python train.py --experts_per_token=1 --d_expert=576 --qk_norm=false --attn_scale=0.0884 --init_std_qkv=0.0265 --train_tokens=629600000
Below are experts of layer 7 (counted from 0) of a mixture-of-experts language model. Rows are named router (the router's row for the expert), up (a neuron's input weights, with its number), down (a neuron's output weights, with its number) and show model dimensions 0-255. Each number is 128 + 32 x the weight over its row's rms, rounded and kept within 0 to 255.
After each expert's rows: a language model's description of what the expert responds to. This comes from a sample of Wikipedia text that the model never trained on.

# expert 30
router [105 152 196 150 134 162 142  94 125 172 125 131 132 136 130 146  90  67 139  87 114 135  94  72 126  99 121 134 113 182 107 168 105  75 167  78 148  92 147 122 123 137  83 116  95 135 120 127 125 155 210 143 130 111 142 150  84 168 121 155 169 124 146 121 128 108 148  57 138 154 113 144  82 128 125  68 147 133 144 102 198 140  90 133  62 122 112 113 132  96 143 170 155 137 103  73 142 134 124 188 115  70 149 107 117 162 166 127 113 172 130 151 106  75 101 102 175  93 212 159 127 117 105  78 126 125  86 115  69 119 131 153 111 137 111  29 132 228  84 109 106 189 149 109 101 163 122  97 102 133  99 169 116  68 156  84 160 202  69 122 183  80 118 112 159 142 142 123  98  99 157 108  78 148 163 126 147 121 110  93 143 166 124 144 140 133 184 145 123 168 143 159 117 123  87 132 105 123 158 141 130 165 167 141 149 190  89 136 168 159 137 122 149 168 144  68 135 177 111 119  93 175 109 139 116 123 166  81 175  71 172 137 100  83 185 135  88 182 155  96 155 151 108 147 157 144 159 146 157 115 105 114 106 137 118 135]
up0 [112  89 129 162 112 100 124 117 112 181 140 122 170 115  78  90  63 155 141 197 105 116 106 160 130 130 115  98 118  41  91 158 120 125 109 138 146 108 112 101 153 185 170 146 110 129 163 138 130 155  73 111 114 155 147 201 169 126  99 102 114 153 129 125 171 143 111 135 197 131 103 204 141 156 154 115 187 147 132 168 114 115 121  67 109  83 111  98 148 101 146 132 170 159 186 122 142  97 129 171 163 148 162  99 138 193  95 117  91 158 142 141 111 202 124 197 124 137 132 162 127 107 141 109 149  93  86 118  49 152 141 126  70 112 144 174 126  95 141 125 165 118  84 100 152 146 177 161 157  92 130 161 157 119 149 136 116 120 147  98 166  97 115 222 133 160 141 128 188 135 100 192 155 191 114 156  96 170 155 132 112 143 144 157 124 159  96 177  73 103 147 138 144 101 106 120 135 132  94 155  72  88 139 120  75  87 195  52 137 151  85 155 122 131 202 110 119 151  83 149 109 145 135 138 141 158 119 102 167 156 161 148 129 163 184 151  80 137  84  48 151 151 163 100  99 105 138 143 107 124 148 145 138 143 160 133]
down0 [164 103 154  86 176 138 110  75 173 143  87 119 132 139  99 166 113 141  93 117 157  81 140  86 107  89 112 136 118 144 152 112  86 189 109 142 162 196 165  67 107 167  94  85 106 121 121 134 105 160 163 130 139 141 128 132  88 168  74 101 102 131 162 101 147 198 161 186  97 174  85 130 208  91 146 137 110 115  80  62 135 173 107 117 183 173 119 160 109 103 128 110 173 105 137 160 170 164 173  66 135 168 123 116 170 180 166  92 156 158  96 115  90  77  65 118 127  80 152 125 146 139 146 144 113 169 156 128 202 121 123 157 179 139 153 151 141 200 108 139  81 117 128 108 125  49 157 114 107 115 108 113 163 120 133 104 125  91 160  95 119 157 121  58 152 122 180 100  79 138 140 115 129 110 113 141 182 116 132 124  95 142 121 149  76 158  67 116 168 132 150 108 162 163 161 122 117 108 149 134 106  94 135 103  89 117 146 134 151 128 122 173 120 157 153 125  56 163  58 128 117  73 140 134 109  86 123 117 127 165 118  98 139  69 162 180 105 171 120 161  78  73 107 103 131 129 100 115  88 187 110  66 142 146 131 118]
Commas, mostly thousands separators in census dollar figures like $42,706, plus commas ending list items, years and parentheticals.

# expert 28
router [ 97 133 113  54 106 137 105 145  83 134 172 117 165 127 168 146 158 118 116 113 116 154 134 169 102 108 136 164  68  83 102 145 118 144 156 113 117  74 166 111  99 163 175  39 156 148 112 137 121 149 136 132 172 165 137 183 134 169 113 133  96 122 166 131 180 141 147 110 136 112 163 157 170  90  92  90  98  94 175 147 161 121 107 173 162 124 154  99 130  92 161 170 140 137 105 180 117 170  97 174  62  54 127  91  87 141 152 112 145 150 122  87  89  75 121  99 163  69 173 143  84 112 178 144 158 138 170 172 101 116 132  97 163 122  97 129 129 108  84 154  44 155 127 140 101 127 140  82 154 164  96  51 109 100 148 146  96 139 145  76 137  61 151 106 100  90  90 148 126 119 126 106 151 166 109 170 132 167 126 141 180 192 136 157 123 116 133  92 119  78 136 179 169 107 137  99 167 116  59 176  66 193 126  91 133 118 126 168 110 147 146 142  88 139 120  87 129 163 161  50  80 113 146 114 147 144 191 108 171 151 134 158 133 129 137 123 109  78 116 140 150 153 109 149 171 139 171 155 146 104 140  98  96  72  93 153]
up0 [111  83 125 152 190 129 123 135  87 135 159 167 119 134  88 125 127 167 132 139 101 136  41 143 110 150 118 100  96  97 145 201 113  84  98 121 111 166 114  69 155 204 106 139 114 155 134 125 156 176  73 100 104 105 121 188 149 129  91  98 101 129 135 131 139 127  89 126 196 128 114 165  99 144 160  90 191 170 159 151 143 131 167  91  71 149 112 121 139 153  86 208  98 155 149 132  92  86  85 154 108 128 109 126 128 191 150 131  79 144 126 135  59 200 121 182  88 119 139 173 116 108 201 139 155  66  95 127  86 117 122 114 119 134  94 144 152 108 175 130 135 123 112  75 140 139 149 169 184 112  81 114 139 121 136 160 125 117 143  92 117  80 101 186 137 118 171  97 196  85 112 186 146 165 149 170 110 168 131  84 129 145  94 143 122 153 156 206  90  98 131 135 107  82 134 131 161 144  62 147  82 136  92 122  83  80 169  55 111 155  98 128 136  91 201 132 116 115 104 135 104 137 152 142 140 146 123  88 142 136 180  98 158 165 190 118  92 102  87  96 168 137 149 145 114 113 124 154 121 136 131 104 110 166 118  83]
down0 [148 120 113  74 136 161 127  97 135 110  87 146 139 169 156 107 120 151 107 133 131 145 151  91 100  84 126 133 141 128 138  99 156 148 141 125 115 161 153  95 103 181 116 155  74 141  94 146 119 139 165  97 122 160 140  64  49 155  99  67 120 120 113 123 152 170 138 157 104 132 129 146 153  59 115 135 176 140 101 105 141 108  85 114 107  94 163 140 138 104 121 124 175 165 163 134 192 157 123 162 115 166 128  80 171 178 192 111 144 143 112  67 154  62 103  84 146  89 107 143 159 116 185 107 155 140 144 141 197 122  79 110 150 124 135 228 107 158 125 111  63  79 142 126 153 130 168 127  67 105  87 146 163 122 128  98 174 128 173 109 154 191 108 137 144 118 151  67  77 174  94 148 106  83 106 124 147 150 119 174  78 104 149 143 102 103  77 147 211 140 152  90 157 162  99 144  93  86 172 114 113  82 113 121  77 102 151 140 146 153 137 156 125 153 143 182 112 183 170 188 156  76 108 146 120  58 166 146 153  99  73 140 201  72 144 148 136 130 115 124  72 132 134 145 120 149 142 138 140 139  78  64 130 110 138 111]
Opening brackets or quotes after a name or title that introduce a gloss, translation, actor or note, like Sayfo ( and Karp (.

# expert 13
router [ 94 107 164  86 144 159 126 112  76 128 138  99 146 114 116 163 114  91 130  74 130 138  74  95 123 104 128 126 154 152 108 147 123 127 176 121 109  74 197  93 147 109 113  75  89 152 117 170 109 188 165 155 173 132 191 139 125 171 106 127 134 181 179  93 146 156 134  85 148  90 120 155 154 144 131  77  81 153 161  86 175 103  82 156 111 123  77 108 129 101 124 191 142  82 123 126 190 187 122 189 141 115 121 101  83 154 148 124  89 148 119 168 119 133 148 115 173 103 144 161 140 161 186 123 157 123 113 123  59 104 139 138 113 100  69  84 149 177 121  55  51 163 161 116  95 161 125  80 126 146 116 115 137  45 140 140  86 150  88 137 170  55 165 124 184 107 149 162 159 115 152 142 102 155 176 133 141 124  92 106 154 186 165 176 133 117 146 114 142 164 149 179 157 132 142 143 118 133 160 106 103 167 139  46 109 158 132 181 152 110 151 122 108 157  93  81  92 135  89  94 142 113 134 148 160 151 153  95 166 112 208 165 158 129 161 106  99 125 155 141 143 160  96 148 171 177 146 146 164 121 109  99  75  80 122 120]
up0 [ 77  86 102 161  97 139 133 113 104 140 186 140 158 116 152  93 137 103 136 149 110 108  81 162 153 164  76 113 131 117 107 195  66  89  83 124 149 110 141 111 175 194 166 136  89 125 106 144 149 138  63 117 117 146 108 162 163 122  93 127 111 110 107 135 169  66 127 138 228 128 137 157 143 113 170 107 147 174 195 102 103 138 168  93  56 175 136 151 119 124 142 141 137 136 152 118 198  89 112 173  96 133 133  80 142 181 144 152  92 178 125 107  89 173  99 178 109 104 124 193 163 123 141 114 159  89  83 134  95 151 136 114  85 140 161 150 113 165 105 126 166 138  46 120 153 139 157 170 160 102 100  93 164  82 118 170 102  91 151  71 112 122 141 161 176 131 163 131 118  88  95 193 153 161 147 159  77 181 125 121 145 149  88 145  80 127 123 162 117  80 149 140 138 157 141 149 158 114 115 152  40 113 134 147 130  69 179  90 129 129  71 118 156 118 139 119 137 122  97 132  74 152 121 150 129 173  97 125 167 148 156 124  92 176 150  91 114  95 144  55 122 217 157 135 123 117 135 141 142 128 147 113 116 169  84 133]
down0 [146 141 157 159 173 210 119  52 149 180 105 103 130 206 128 156 122 145 122 152 167 139 150  86  91 114  94 158 174  78 151 187 180 184 133 124 127 184 161  63  80 111 125 141 101  98 103  74 131 163 156  92  88 142 128 108  99 186 138  80 104 131 130 161 118 129 117 195  69 174 114 175 157  70  74 126 152 109 112 151 150 132 125 148 154  92 116 144 114 123 146 118 164 104  99 133 175 159 182  89 168 142 135 151 164 158 165 123 191 113 149 116 133  95 103 112 101  79 119 136 129 133 172 136  85 140 120  83 191  99 132 127 151 127 142 206 129 115 144 159 132 147 148 171 114  95  95 120 104  99  82 137 142 116 104 104 157 139 171 162 156 108 116 116 130  91 157  33  87 184 111 105 118 115  91 140 125 110 122 111  95 155 177 148 117 157 105 111 180 166 138 121 188 159  96 133  90  89 110 138 142 139 109 164  82 130 109 128 184 167 141 184  67 169 131 156 102 154 146 198 160 107 141 169  83  77 128 108 169 104  74 147 148  87 169 180 114 150 125 135  99  99 138 134 131  98 105 111 127 124  79 123 159 159 104 144]
Commas, dashes, semicolons, colons, line breaks and conjunctions like and or but that join clauses or list items in prose.

# expert 10
router [173 136 144  85 164 125 188 148 124 128  97 125 148 176  62 104 124 140 154 173 143  94 158 152 148 122 139 143 140 117 175 128  71 145 124  88 120 159  75 162 153 144 128 149 137 120 155 138 151  99  88 191 131  73 111 130 117 140 161  88 151  90 148 131 137 158 140 140  76 106 157 141 140 133 159 120 179 135  94 126  66 159 183 119 152 101 100 171 138 174 103  79 109 100 173 129 139  64 113  71 103  96 139 150 156  78 140  75 177 115 111 112 144 135 175 141 119 150 101 139 102 130  56  92  99 145 121 116 162 160 108 129  63  70 147 152 148 140 112 103 149 139 144 131 100 174 133 119 137  85  91 142 138 183  93 109 159  77 176  90 109 135 125 197  76 118 162  88  84 157 184 166 142 169 131 129 103 106 191 196  82 104 108 135  94 142 168 130  96 144 192 101 123 134 100 183 112 107 139 118 137  91 153 137 100  87 143 137 130 103  53 144 131 171 135 206 122 118  72 160 105 117  99  84  97 135 142 114  88 141 134 151 102  93  61 130 133 116 209 112 134 122 163  93  77 149 146 178  87 147  82  82 167 153 198 124]
up0 [120 118 164 105 112 139 170 110 121 110 149 125 165 104 101  75 116 143 161 166 131 144  33 166 161 165 112 127 132  83 126 149 128 116  86 155 115 139 102 145 155 155 106 149  56 102 101 198 116 154  93 147 130 205 115 190 201 137 106 147 100 109 160 134 167  79 129 103 194 152 101 188 129 130 121  88 159 165 202 110 158 128 150 116  97 162 101 137 149 184 105 120 109 181 146 119 112  97  90 150 120  80 120 113  83 137 137 113  67 146 124 136  82 181 110 152 116 114 179 201 134 158 170 125 129  61  71 128 141 181 107 127  97 115 128 175 121 123 139  68 123 126  81  94 132 103 192 156  87 115 131 124 124  75  60 152 127 128 168 114 140 131 114 224 153 168 166  97 164 124 106 156 186 166 154 137 152 151 167  78 153 101 127 138 122 153 140 167 132 109 157 153 108  77  58 124 131 105  80 126 104 163 108 147 110 101 173  59 127 157  83 157 143 100 126 142 107  94  95 100 109 166 114 145 149 106 101 130 120 160 153 127  79 167 189 142 110  97 104  79 122 177 146 131 129 138 115  87 138 122 177 115 146 167 116 134]
down0 [111 129 145  59 182 183 123  78 199 113  87 158 162 148 109 149  70 142  93 105 130 130 157 113  81 131  91 115 164 143 127 136 147 209  82 113  94 135 154  52 135 167  91 126 103 111  70 136 115 161 135 116 157 180 151 139  89 158  91 117 143 134 166 101 129 162 167 164  98 120 108 148 155  52 102 116 169 171 152 145 129 150  93 148 151  76 138  95 114 112 138 110 120 102 140 126 195 107 185  98 143 134 152  75 149 183 130 123 147 140 129  91  61  80  94  77 105  70 142 160  90 165 177 119  98 159 151 140 206 106 135 126 164  95 151 178  70 198 154 168 125  76 157 113 143 132 129 138  66 118 116 125 130 140  65  90 121 136 145 158 125 142 189 100 153 125 147  69 101 166 111 158 135 135 123 112 152 161  76 117 132 139 126 144  98 133 118 162 128 108 109 114 107  99  99 134  96 115 141 108 170 106 111  99 107 201 179 100 174 149 165 163  95 133 162 144  86 182  81 105 155  82 127 117  88 135 139 162 165  95 103  92 190  87 141 172 182 112 113 147 105  80 122 110 145 145 115 162 143 133 134  79 117 140  91  88]
Single digits and short numbers, mostly the final digit of years after 201 or 196, plus day numbers in birth dates.

# expert 3
router [136 138 155 135  99 126  84 192 141  99  64 128  35 190 204  75 152 114  98  85  89  81 171 127  78 131  99 132 142 140 149 108 116  94 136 108 141 160 175 131 122 173 168  90 121 109 160 143 131 154 110 133 170 140 138 124 125 114 102 108 110  97 152  93 145  87 187 141 162 180 193 153 103 158  85 168 177 133 150 138 153 143 128 110 117 165 143 119 114 130 120 100  97 207 158 138 144 118 102 100 171 193 140 140 155 157 128 172 106 124 118 110  99 107 149 128 165  87 116 161  83 135  98 104 125 116 132 114 103 103 146 154 142 163 117 175  47  88 167 122 121 111  75 135 118 150 140 137 148 154 138 114 127 148 162 148 141 164 110  77 135 175 138  96 195 147 167 126 122 129 182 166 113 138 140 102 113  65  84 136 151  73  31 144 153 126 101 127 131 132 119 134  79 100 147 161 132 139 147 107 177 142 148 165 128 139 109 116 185 130 151 132  94 143 139 128 143 108 119 130  81  63 141 203 123 108  76 130 150 104  70 107 215 160 117 141  75 146 113 105 156  98  73 137 138 124 180 112 184 174 193  78 169  95 171 145]
up0 [110 116 136 140 110 112 161  99 120 111 154 151 185 107 125 105 136 146 131 161 125 169  52 160 101 144 103  77 163  55  72 182 115  83  90 116 119 153 109 112  99 189 121 157 134 107 102 170 115 167  81 169  94 158 125 166 186 161 128 142 120 137 148 173 183 121 135 125 166 155 104 167  97 161 169 138 161 171 160 108 125  87 166 126 119 188 155 138 137 110  88 178 140 123 165  67 136 111  64 202 104  96 154 132 134 147 167 160  59 166  87 127 130 166  98 162 100  95 116 205 129 118 222 102 132  84  72 148  85 150 151 162 125 154 129 151 157 120 118  84 125 120 142  88 116 140 139 153 102  97 104 109 145 134 145 164  97 131 144 142 193  87 100 224 164 108 199 135 148 139 117 172 137 140 144 140 142 169 154  92 129 151 113 159  90 116 133 162  67 111 161 151 102  85  78 138 173 159  90 202 102 117 126 109  83  87 174  65 132 158  77 155 133 111 178 146 130 128 136  96  89 185  82 109 109 124 138 126 154 117 150 138 156 137 147  96  97 120 131  79 120 135 143 132  88 132 126 102 133 143 141  84 142 170 119 103]
down0 [178 123 149  69 141 142 113 120 172 137 121 148 169 197  91 116 133 155  46 154 158 122 162 109 120 120 119 171 187 156 151 110 126 136 156 150  77 181 115  70 167 165 102 104  90 139  75 186 148 174 165 117 176 162 131 139 122 156  66 110 122 145 141 154 150 197 132 163 141 175  86 144 170  86  98 166 168 183 141  98 142  75 105 141 110 115 150 115 155 118 151 134 152  77  95 114 147 137 115 107 125 159 146 124 173 165 177 140 124  79 169 107  87  44 103  96 149 120 139 164 147 174 132 132 102 129 161 147 193  88 138 150 158 116 156 195  67 152 175 150  32  99 169  82  98 109 119 129  90 100 128 118 136 138  85 123 139 114 149  97 164  99 115 112 147  96 155  46 111 121 104  54 109 165 111 110 127 178 124 125  82 104 132 100 105 173 181 115 153 124 117 117 139 191 113 160  89  85 123 124 143 121 126  93  75 105 150  83 180 125 140 184 110 155 164 131 123 189  96 132 124  85 155 123 125 141 144 183 154 106 103 127 171  95 111 177  97 143 112 121  68 123 124 125 160 126 136 123 101 101 132  74 148 131 102 136]
Nouns and verbs for game outcomes after scores or ordinals, such as record in 7–8 record, goal, round, final, medal, %.

# expert 15
router [ 66 135 112 156  92  82 112 122  66 104 165 204 154 129 149 144 142 175 123 106 100  77  89 208 136 123 109  88 119 151 102 152 104  70 159 115 119 113 158 128 137 109 114 105 139 177 178 143 141 135 160  99 145 162 156 168 149 143  56 130 102 108 157 111 182 162 123 144 178 113 130 120 144 149 118  94 144  74 156 111 170 164  97 120 135 123 135 115 116  95 139 137 209 207 140 149 144 113 182 158 131 121 138 130 159 122 133 255 132 112 117 110 126 156 126 181 135  82 114 174 139  95 106 109 149  67 140 129 131 126 136 151 206 111 120 155 128 127 121 187  96 101 185 169 139 104 133 110 139 143 139 129 166 134 120 148 104 139  97 124  97  81 164 136 163 115 128 173 104 131 170 143 113 143  61  81  94 152 105  82 181 131 163 195 141  68 144 145 145 146  78 175  73 105 162 149 171 143  42 130  74 166 141 118  77 112 147 139 117 126 174 105 137 126 159  92 123 125 102 109  81 107 134 162 105 124  87 129 201 114 137 204 103 103 136  94 127 144 134 105 184 169 133 143 142 135 128 108 184 138 118 149 115  94 103 108]
up0 [ 55  95 170 124 103 139 117 143  74 102 122 149 190 147 126 148 129 134 138 137 124 130  98 121 101 137 143  73 138  89 126 184  85  78 113 158 125 127 108 102 148 214 175 184 119 139 128 165 137 132  30 128  97 154 131 159 166 146  68 128 105 119 131 153 159 107  56 131 171 156 121 200 104 139 158  78 159 159 176 151  87 125 150 112 128 155 115 134 102 115 117 143 135 156 164 116 178 115  93 188  87 107 115 107 107 134 132 168  89 149 135 142  70 129 128 127 103 125 134 161 100  86 191 101 165  98  60 117 125 138 176 149  71 119  57 185 139 104 157  90 147 119  92  53 152 115 118 145 128  83  98 115 121  96 132 133 130 120 131 132 128  74  61 243 148 109 167 142 131 133 125 180 144 135  87 185 143 151 148 104 141 117  99 171  79 128 122 148 112  96 185 120 143 105 129 143 105 152 108 162 122 144 168 103  77 103 164  79  98 140  78 103 169  86 167 162 155 138  71 139  87  98 153 106 115 154 125 124 148 131 171 113 162 142 135  84 158 115 149  79 144 170 198 105 107 124 120 133 146 102 161 137 157 163 141  81]
down0 [166  95 154  83 175 165 141  57 148 112  96 163 162 144 111 131 142 213  63 116 165  91 121 156  82 133 120 116 167 129 171 107 182 121 100 101 102 152 143  82 105 133  93 152 104 123  89 113 131 122 170  54 143 133 156 104  84 157 135  76 127 128 179  94 169 165 133 198 159 109 107 132 129  93  93 146 124 146 110 106 140 170 126 135 132 161 111 116 175  66 135 126 165  81 147 117 163 144 129  85 130 157  89 111 102 168 162  87 143 112 115  80 128  86  75 129 173 123 117 114  70 153 128 146 100 100 130 135 152  78 131 133 168 126 150 209 127 159 132 155  89  79 130  76 103 131 109 119  86  82  88 124 137 157 102 131  96 115 147 141 141 131 169  85 157  93 159  60 125 168 103  57 139 174 150 136 141 144 152 102 103 159 130 154 100 132 131 147 184 123 120 131 153 160 136 131  90  77 165 127 153 117 154 125  84 123 113 172 145 141 112 125 137 154 197 125  54 165  82 160 158  56 111 145 134 128 130 169 164  65  59 156 175 124 157 219 146 150  93 123  82 108 100 162 159 137 111 170 175 163  90 100 106 122  88 140]
Main verbs and auxiliaries after a subject like it, this, which, such as does not, was composed, would, may.

# expert 20
router [170 146 104  91 170 123 175 144 137 110  89 126 105 142  98 159 162 132 128 175 163  87 197 164 143 112 143 114 142  97 179 149  98 180 110  79 137 158  65 188 124 135 183 132  91  74 129 146 142  93  80 147 103  44  85 124 123 164 163 117 120  87 152 145  69 141 125 138  99 137  95 121 110 184 144 135 145 125  79  96 100 162 167 150 174 107 106 143  83 170  67  79  67  95 166  83 128  33 148 112 131 127 152 136 182 138 122  99 159 127  91 125 171 130 181 137 135 200  95 167 118 164 105  88 115 149 122  97 160 131 110 123  57  77 142 180 103 153 129  95 146  84 160  89 116 163 166 106 173  74 113 157 151 175  89 122 170  45 118  96 118 152 108 163 113 157 112  79  76 101 166 141 150 134 143 138  95 136 174 180  97 114  94 125 131 112 140 118 110 134 160  85 150 152 135 157 119 121 133  84 154 116 157 162  81 119 140 146 110 106  81 146 152 148 114 171 111 129 100 145  82 128  96 122 100 145  90  85  50 123  73 139 153 102  95 149 143 121 180  75 160 121 129 132  95 124 107 163  84 140 114 102 142 152 139 137]
up0 [111 106 154 134 191 137 165 120 129 112 138 153 126 124  96  92  91 130 117 171 128 159  97 161 131 143 110  83  97 106 113 138  69 129  88 111 107 130 110  88 160 159 189 142  88 124 126 136 133 170  83 151 155 177 137 193 200 149  86 115 108 131 179 151 157 105 158  97 237 111 101 145 118 140 138 114 157 183 162 130 106 136 143 153 141 151 128 113 125 138 133 158 112 178 178 147 137  93 123 148 144 156  97  90 139 166 131 118  63 163 108  89  58 183 127 153 100 111 171 193 126 137 144 137 157  55  32 142 131 162 169 159  99 157 118 143 108  73 175  72 165 143  79  80 132 102 142 179 139 133 122 135 129 106 117 104 129 105 161 127 160 111 119 218 104 110 178 105 130 126  89 176 150 157 115 153 130 131 155 118 164 144 119 157 138 134 130 154  90  78 180 129  95  54  93 137 159 144  93 155  69 133 153 122  39  98 162  83 128 150  96 121  99 141 134  83 113 128 108 113  95 175 165  99  97 133 120 116 193 160 133 104 107 167 137 113  70 113  84  60 152 163 162 126 107 126 185 121 119 137 138  84 157 156 117 130]
down0 [ 98  87 162 121 164 182 138  66 126 191 124 136 139 184  59 162  79 160  81 123 141 153 146 115  94  97 119 132 156 155 142 124 129 176 102 141 151 154 142 111 146 136  94 113 124 140 119 142 131 173 175 103 136 141 128 117  69 199 114 113 107 106 126 168 143 151 172 170 121 173 107 158 144  85  87 127 108 145 163 102 142 130 112 133  95 130 100 122 178  98 134 101 130 141 149 149 214 105 159 102 139 140 152  96 171 189 157  81 114  99 144 132 132  47 108 111 107  63 108 147 165 132 185  80 129 137 107 133 221  62 108 159 173  89 159 162 100 180 159 146  78  93 151 107  90  98 153 130  87 116  68  99 119 132 103 154 154  94 179  81 149 168 142  86 154 117 177 108  99 156 152  56 184 161 121 140 150 178 151 114  97 137 154 133  85 168 120 166 155 113 143 119 124 145 103 119 112 123 185  98 194 129 129 147  58 111 147 122 143 164 135 165 101 152 177 126  89 195 117 169 171 109 133 120 116 149 158 164 183 109  99 115 185 126 103 163 185 154 116 163  74 113 116 117 127 123 121 146 139 125 107  78 163 181 133 128]
Digit tokens in scores, vote counts, heights, weights and table cells, such as 32,411, 3–1, 6 ft.

# expert 2
router [107 188 101  68 147 155 136 178 162 160 131  93  72  86 132 116  94 163 102 152 174 104 153 149 116 128 187 122 158 136 191 112 171 126 105 100 146 112  92 110 152  98 170 131 118  90 125 168  79 104 119 128 117 123  98 150 145 159 175 178 132 123  96 203 115  79 130 165 127 145 131 101 142  81 144 164 134 147  86  94  89 105 115  98  81 148 119 156 127 116 131  55 108 122  93  70 139  93  64 114  64 153 116 124 147 183 173  96 153 134  97 171 110 156 140 106 149 131 130 163 153 117 116  93 131 112 149 114 151 101  73  84 113 121 138  80 117 149 106 113 222 111 141 134 147 142 190 102  59 110 126 131 163 108 148  85  99 105 113 136 129 188  79 156 164 188  97 102 144  95  83 154 149 141 164 109  79  92 176 121 149  84  70  97 126 132 176  97 118 120 153 106  66  59 106 126 181 140 143 135 146 138 162 179 161 129 107  97 107 122 153 123 144 160 140 115 173 110 175 134 146 109  70  92 110 105  62 146  94 134  42 118 138 117 115 141  86  97 169  95 129  72 120 165 156 143  86 137  67 154  76 113 137 141 138 102]
up0 [ 85  96 101 170 113 102 145 103 101 127  98 134 179 115 124 133 114 145 166 163 106 127  60 102  78 148 100  64 142  74 167 148 110  87  90 129 136 149 108 101 178 138 125 179 120 132 119 137 139 148  77 136 120 190 103 183 153 145 102 149 109 128 104 169 162 142  80  92 193 141 127 167 106 159 150 117 212 176 162 144 137 144 113  99  93 124 133  91 169 138 130  94 110 160 174 159 134 119  75 168  88  84 158 156 158 202 160 134  50 155 108 123  73 174 121 168 100 100 129 177 127 137 166 158 137  71  17 142 158 137 159 125 108  74 131 178 135 101 166 104 180 126  55 100 126  87 149 155 180  96 118 125 124 119 134 110  88 120 111 117 168 107 127 197 158 121 169 146 170 155 146 165 163 156  91 131 120 144 179  89 141 138 132 180  95 151 102 158 102  91 142 121 157 106  99 119 150 107 100 158  88 126 108  77  77 122 169  45 112 160  48 181 146 109 151 162 123 140 113 106  98 140 109 131 133 111 126 112 183  98 141 138 132 116 152  93 110  99 117  69 117 135 122 117  97 127 135 111 127 146 139 117 103 191 132  90]
down0 [191 100 151  88 158 205 117  49 147 138  76 109 172 167 108 124 119 142  92 115 151 123 158 100  69 158 124 129 185 173 172 129 162 171 134 147 136 171 166  78 151 154 161 103 145 118 106 151 134 172 157 122 156 132 161 109  79 170 100 102 118 113 158 135 167 181 157 186 158 121 111 188 121  48  78 115 121 166 139  92 148 117 101 170 118  96 113 136 141 153 130 119 156 121 132 139 162 156 148 131 106 170 150  99 116 147 188 102 134 106 127 106 138  88 104  97 136  97 131 167 150 141 149  88 111 118 131  90 213  60 112 121 164 122 128 213 126 152 179 162  55 105 109 129 144 146 178 112  69 106  91 123 122 142  75 111 102  91 129 100 166 150 106  92 134  88 171  61 109 129 111 122 140 137  82 123 145 100 131 139 107 101 106 161 100 146 119 151 146 139 119 130 119 177 117  96 121 111 164 147 148  79  85  77  77 113 110 136 149 149 156 206 119 119 144 160  95 160 144 165 198  44 146 147 111  89 179 151 131 110  87 122 164  72 154 156 156 156 116 151  82 101 142 154 164  80 137 158 122 130 157  97 131 183 130  71]
Numeric pieces and unit tokens in coordinates and measurements, such as decimal digits after °N, ′, ″E, km, ft, million, sq.

# expert 25
router [ 97 125 208 177  98  99 124  26 170 147 110 166  98 183 122 148 106 124 118 125  98 184 109 123 130 204 128 143 165 174 145 120  71  94 169 183 130 136 169 124 124 143  77  93 141 161 182 136 135  95 182 111 170 216 175 102 120 149  71 179  52 145 164  84 113 125 154 159  85 171 102 148 121 104 133 168 162 119 162 193 163 108  77 140 148 186 138 129 133 163  93 129 117  96 148 131 156 140  89 114 145 102 147 109 105  91 119 147 132 136 151 130 147 115  93 133 118  99  83 110 152 196 144 216 147  80 122  73  92 129 135 151 190 169 117 158 145  71 142 113 194  95 104 162 130 139 164 124 108 106 115 125 113 124 170 148 117 153 176  92 143  99  98 149 105 148 140 160 171 119 153 117 128 138  96 156 121 113  86 184 170  70 165 168 170  84  78 159 164 117 143 144 127 135 181 124  69 118 174 126 115 112  94 140 139  96 138 106 142 146 151 137 159 153 134 109  76 178 140  90 111 154  89 112 138 127 112 170 148 114 131 100 146 176  82 108 128 127  98  91 140 157  95 126 139 131 189 115 147 109 142  92  91 133 108 133]
up0 [118 103 129 149 128 147 136  90 108 139 147 132 140 136  91 101 139 149 164 135 125 127 107 154 100 195 154 100  98  69 101 158 125 113 104 155 120 127 104  82 189 133 159 165 100 109 138 132 145 139 111 102 116 147 148 215 193  96  66  92 146 113 116 122 141 101 103 101 185 148 119 189 115 187 122 119 173 144 181 135 151 127 133 119  84 143 164 111 132 132 126 140 146 127 136 113 134  96  64 154  85  86 142 154 160 146 130 149  65 165 130 140  70 137 144 133 115  92 145 196 114 116 162 126 104 103  43 181 133 165 158 166 127 105 129 157 127 123 141 132 178  76  84  59 153 132 148 162  98  72 126 130 140 108 166 149  88 147 102 146 154 100 123 224 118 105 134 123 129 129 141 213 114 185 142 208 101 148 148  92 121 129  60 161 112 129 119 159 111 111 200  93 130  94  83 147 143 156  76 186  94 128 136  64 119  97 178  65 106 168  77 114 143 142 178 142 121 149 129 103  90 136 149 117 132 104 162 175 165 173 183 152 121 117 181 104  82 124 109  60 145 132 165 117  83 145 167 132 127  94 116 123 145 161  80  84]
down0 [162 143 100  61 111 170 109  93 164 139 113 104 150 109  97 144 166 164  95  99 175 126 163 103 113 114 135 101 166 106 111 119 148 124 120  80  98 202 172  92 135 169 122 124 115  81  90 138 142 106 103  98 133 144 124 113  79 163 125  97 107  85 151 129 161 140 127 195 117 175 132 178 172 108 103 155 182 117 143 117 130 142  85 160 163 137 141 132 151 171 144 132 125 138 102 127 139 179 124  87 112 146 101  90 128 209 208 107 154  82 115 132 123 113  82  73 158  39 121 174 112 136 159 131 144 113 110 126 216  93 124 134 125 144 161 196  94 123 125 152  42 115  72  71 156 134 150 122 123 118 126  87 138 132  84  96 143 133 136 119 142 113 128 110 127  61 181  72 121 122  95  90 124 117 115 103 151 134 154 147 101 114 116 111  97 123 142 146 117 140 105 133 162 206 101 152 129  99 134  96 194  90 147 112  69 127 113 209 126 127 116 151 108 169 140 164  95 169  81 160 136  67 177 138 128 118 149 147 183  92  88 113 172 118 135 189  93 106  99 156  77  92 123 210 180  85 116 172 116 134  86 126 153 135 155  88]
Content verbs and words after had, to, were in biographies and census text, such as married, lived, living together, had children, acquired.